config = dict(
    experts_per_token=1,
    router_score='softmax',
    normalize_top_k=False,
    init_std_router=0.0225,
    head_dim=64,
    norm_eps=1e-06,
    optimizer='soap_variant',
)
Below are experts of layer 4 (counted from 0) of a mixture-of-experts language model. Rows are named router (the router's row for the expert) and show model dimensions 0-223. Each number is 128 + 32 x the weight over its row's rms, rounded and kept within 0 to 255. Numbers have three digits each.
Before each expert's rows: a language model's description of what the expert responds to. This comes from a sample of Wikipedia text that the model never trained on.

# expert 8
Digits in years. Individual digits inside numbers, mostly years and dates, e.g. 18-1-2, 1-9-93, 2-0-01, plus the word century.
router:142112154082150162163156100109121166134111162113163095119129071134101067128141201159140160176130056155136125123081068138145077171128140177184122116119116145165101124123125103147139222209130128183141066137147076153144088160133129175138141133092113111188094135165138119161112131120147151115089146055160165110141129141164164165143120117114148206200094102134141158103157132103140136072117084183116154179163081125107123166148101089167107196132105087175138138144107131061140090130102059152187127136132150128158100117175146147152194116141135107148170117131145091145106097147131100155109042135094127166172132112175114116145115184142136168110138115150129095105116178088178106142091

# expert 6
Suffixes and quantifiers. Verb endings -ed/-ing, digits in percentage tables, and quantifiers such as such, other, all, own, many.
router:112082167163162107146178113135054119089145138080119169166134117067112139159070072073111171137132144122094118164121171154136142109132115165147089142075135110170175172114113148112115095145117073074150162137074122112104113110113122129116147120157187135147188077086158087039114126138155119107154110109141140192133155137082135147109161090144145073147100153143125122126130101104190138111106165066086067146146207138113108134161172156081120087136109170139105105095086174157152119073177156134163225143092145165185088135106095168148153176097123181116146090157103118136141151101113164159173124129160097086117095149138105098107156114138186134158098122097084148140109186140170069134138

# expert 10
Short word-start fragments. Short letter pieces starting or splitting words, e.g. st-ick, st-up-id, Trin-id-ad, plus adjectives like national, black, Soviet.
router:076141144165117111087141086142092125123103128101042137116142099147114115100143088089106203093142077140154098095119148146181172141205156129162197137103124114161168111095125131152137204141107115121191079140109042155135190099155140156074085134115081169124070155089079127083142148110176144183139135106057181143152040126094150123124149093144082154111128118071153128138192110092121106104079102130138115191122142126175102149113154206118121121115156146190154091147180110086148124086135106164108171134094155122105118096182097108109128120160131137095095200147099109112129127128108115102147090104139121196147076130114133100147126102118132144108140063149144127113127154104167161098120

# expert 13
Colons, dashes, table pipes. Punctuation separating label from value: colons after field names (Sport:, Profession:), dashes, semicolons, and pipes between table cells.
router:107172194102154133103121108113171073163100170111091110104176136101204034092110118149145110173140056198138073169196148075121090128133106141137148135156090161110102102201107067148094132112142106118082196187142121163136173087134161102146097143119139069149135122145149145167165075157093177134127198105145126088100180139157076114066132104125152124111126137143137106147159119144154148122121153137132144164165146085171170145115114063134122186189101119124135134097163142120136154148129123136087111093111117083102063129119132157129116113141160125109130161142152167062115157095139110155080154210119163153110083092155174178119112149089126151172160167132170136117141072091134136153125

# expert 2
Mid-word noun pieces. Word pieces and common nouns inside or ending words, often after "the", e.g. utens-il, foss-il, re-tail-er, government, city, village.
router:171119098113114118081147141110136163168122100215121152100138141121133112125060158163114084091181132079116134129127084110116094116076149142132126118193133125092159160121108123133160078159102155125116126135052176138119121184114086151074104137118198192148156196123088129097088136160137169135103087165109077125067104119154125129161148098124144077128166118116122153093125165169136170147157115158130116099121124122115140182083113108154072115116101116141063069115119083113158100154182123129121192137133129167163106058120139201125165100172128083129101176108094143166142101192088166187155173068129083133142119144113097119086104187136160063127144144122106182107182097124071121167085

# expert 7
Suffixes, taxonomy and infobox labels. Word-final suffixes like -ate, -tion, -age, -ine; taxon names with †; infobox labels like Genus, Location, Born.
router:140135118120085144143148155118078152126166062117233073096152165118135094094142161114112047100071161040124175149097099127089101122117108091141139125123139130162177146091150156156093157107121109177156095105154160086123152118147142140173154113101093125113079091163196102149084134110118154122110127126168174106173124154109210071095084123139130101140137162156121099107079090196085117131148178101170121110067121118184100110097168102181081148148153100088106175161099080089071184162123146117162146114129099142105110147124155094135131133147198176111108080113108134105146112095133108158148105163136107113168171097147090134128118165105157186125165173167155083084121134127106151069133

# expert 5
Space before values. Bare space tokens after a pipe, comma or colon, mostly in tables before numbers, e.g. | 69 (21), Press, 2017.
router:098105145159122138132096120104174109098140150111096096172118093065123173123192129116112179142095165141185125148157169140158128125153182175126099125151083109141083170164159099136139042092144092110102162156098134132144127129140127153158145072166123119094125138140131125100104133187151116163117125177173089162124150159124085086124060150143125110092147165120093126156093153083170105153148141141178143154118135140095137152166172148101191105148102194180130154081142104183084115113089131022138081099118128131125148149128051165123078145061150117125094151143163152110148126128139199046113080166145166097130194135136122070160134115180115160188100120115188109157096182105109140163137

# expert 9
Final s, parentheses, particles. Final letters like plural or name-final s, closing parentheses, and adverb particles such as on, up, out, back.
router:182125139106151166109170083162101150152104069211113124133128078084121176111159102061164096063127170125123117142108070088058126119190104146066138124081121097073126145164157165103124183116150125085146128107168118114120114135077120165106093108176143114117153110168108162161093101150079147137140158096117085136140142152179115133127160190144103162091105136122159083147139164136090095148078141104074077160134145126124125107143105154080195117086140144143134113131170160153130138103150135183104082141110125109149153170072157191104125145104087056143178055117139070158119105156122091086087124139115099134145142170159086132175152080081129092099100138127181194138121126113146194158164

# expert 12
Prepositions and articles. Function words the, of, in, for, by, at, from after verbs or nouns, e.g. "song by", "campaign for".
router:191090090095106111119129121141113109143116113109189191182156121120162153133130139123106126138050151142118097101184163142176112152155096128062139175156121153084102148206131107145140146124138157151072161104099141166134084145083147151124134199107104182089249052112120119140131087084097117185158087123157106107100152145109077156115037213136067151121087134094099115122103070137137139142140126135137141123095103174151118117160071146072139150133123080086176084165102156164168098076115142132120083156095127094130176146148122123140133123103117061152105157138101122096119136119130134129122149141128178150085140110092143147117097147111127140163115118095135061119103177148191074135110

# expert 11
Asian names, apostrophes. Word pieces of South and East Asian names and places (Indian, Japanese, Chinese), CJK bytes, and apostrophes like ' and ’.
router:119130100129157162110082149109132185105152151090154175087119107210091129184117154174108076148210105107167183136160088129209150097138172125131133115196163177067077156111081126119200122069101143094079140116138156152115143100093119140154085162127125082102121191116178110144177102142056131074114141107096149120124100144107095091169138131089152131111197141097119126155133171216117102103078100125153133167149102174104080100118130123112156135133138164113173133143109053145082183160152161170104095163128095105143162130089162097096095157126082176112160119143171118090118140154164122101137135117111091226151132084155136127101095119125122123136131123109133109150153082134133141100138

# expert 4
Film, war, table headers. Topic nouns and dates in media, military and table contexts, e.g. film, War in Star Wars, Stadium, released, March, Date.
router:129112099147136122143075184086126120061149149140118101142141099150171166111092165133151139097120146153081084135115122126164128135101147138098167212097126202139126133113115144110127095130161180097130107155125140042125144121109168160088063088167093058087090127120142148071163125151111117172117113131149158166132166066120124183132152079124158172152165100142173114140090137082106199163139141061138119167087096122133165107138096142111140163159185146155182104169160103152152100175125104106065061100138144166129129088101144125091089071143133173112125105147119117201136137116138139091150146159167126089124164143120209094164187165163098143204166177084101108169118117095128124087125

# expert 3
Mid-word name fragments. Word pieces inside proper names and numbers, often in tables, such as Rava-is-son, Champa-ign, Dhe-er-aj, digits like 195-6.
router:138137157139132125130043163146170140124123127100145123114137177147109167152132147128139107169108078094120133155182173144126139117093080105166104120175154138190111067124126170097067080121089153140129147068136174108131121143161106065132168108145127133114100126161104136137134122148160072061133119111099149064160131062139136122137098192122166077104126105118110117171154121106079140145172101165136200074140152077112152108128149076110130134122106102094109178197105076171098117094078164073124095136148119149092178118197154134114164154161125163105128014036137177125111155088139104138148139121109130086140076090095147168142125095170108122077163178148080143135122128144168161106155

# expert 0
Brackets, dashes, infobox punctuation. Opening parentheses, quotes, brackets and list dashes in infobox or stat lines, e.g. "(CET)", "- •", score dashes "2–4".
router:122138133148130124174146162115144087126124165155066158159124127116119141132123089088203169053063164135089150083123140086092134183088129119118109129093091154157059135154158129095150132128157095103159161171137063122107126116136171111146159095161126159115117088104101144140161148102123106053128154139181095153110079081050111135187167136156052082116080099149163082131105096092180109139157162108125113094139116193144142133119174192103147108124158087081207165070137123154118178156138141156091123036145141163125129105109076110169102108147121136117118150128152059134107138077153143135116134144151129100074117183120102079107166098136131146142109126124127058141142098168071096156162

# expert 15
Function words in prose. Commas, conjunctions, pronouns and auxiliaries in running prose, especially that after believe or argued, plus and, was, which, they.
router:100178118095090100099117133143142112123111122134168115135070155138151130124148066096095202139187136169107109122068127115132145094128092121129093142082159145108123119118112058147182187148099138094027143165154199109133096135142102086142113113094111124166139073155145111134117176090191094196120112166098151131083158118190157139107167135103204170149147156180126149116139128134146105110156130185090103110106158150107134140169155144111141112200122132171104102053127170122129131153212143015125159117165157099069119104093126137097143127129097127148159155125097097159119115157028139116120137086086160145057165127163121119122130160096110133162158130156098116121133142169098115135142

# expert 14
Romance names, prefixes. Syllables in Spanish/Italian/French names and Latin-like prefixes, e.g. de, pro, re, ex, González, Claus-tro, de-ci-mal.
router:147114153161113100147105109131144132151145116124146102108115167133120124108183175168101142173069130147139120058078146163064141174101126078167116096163123069133147104092133107107117147124157105205172100077184112142145104166182112075133161125179164124166112145110105107152158130108148147133170144178101038126138143165141148151140119054136131210153087101125123172102133068156149132155133083091061158096145104073112105131141081093213119103083142123099112175134101160071117104121115081130132115155167113117124107172128138104159132138062118121146129195104154184098134118065137106147089119143157178095142194144119164147076142079080107076071151076120112130113116166140095100155119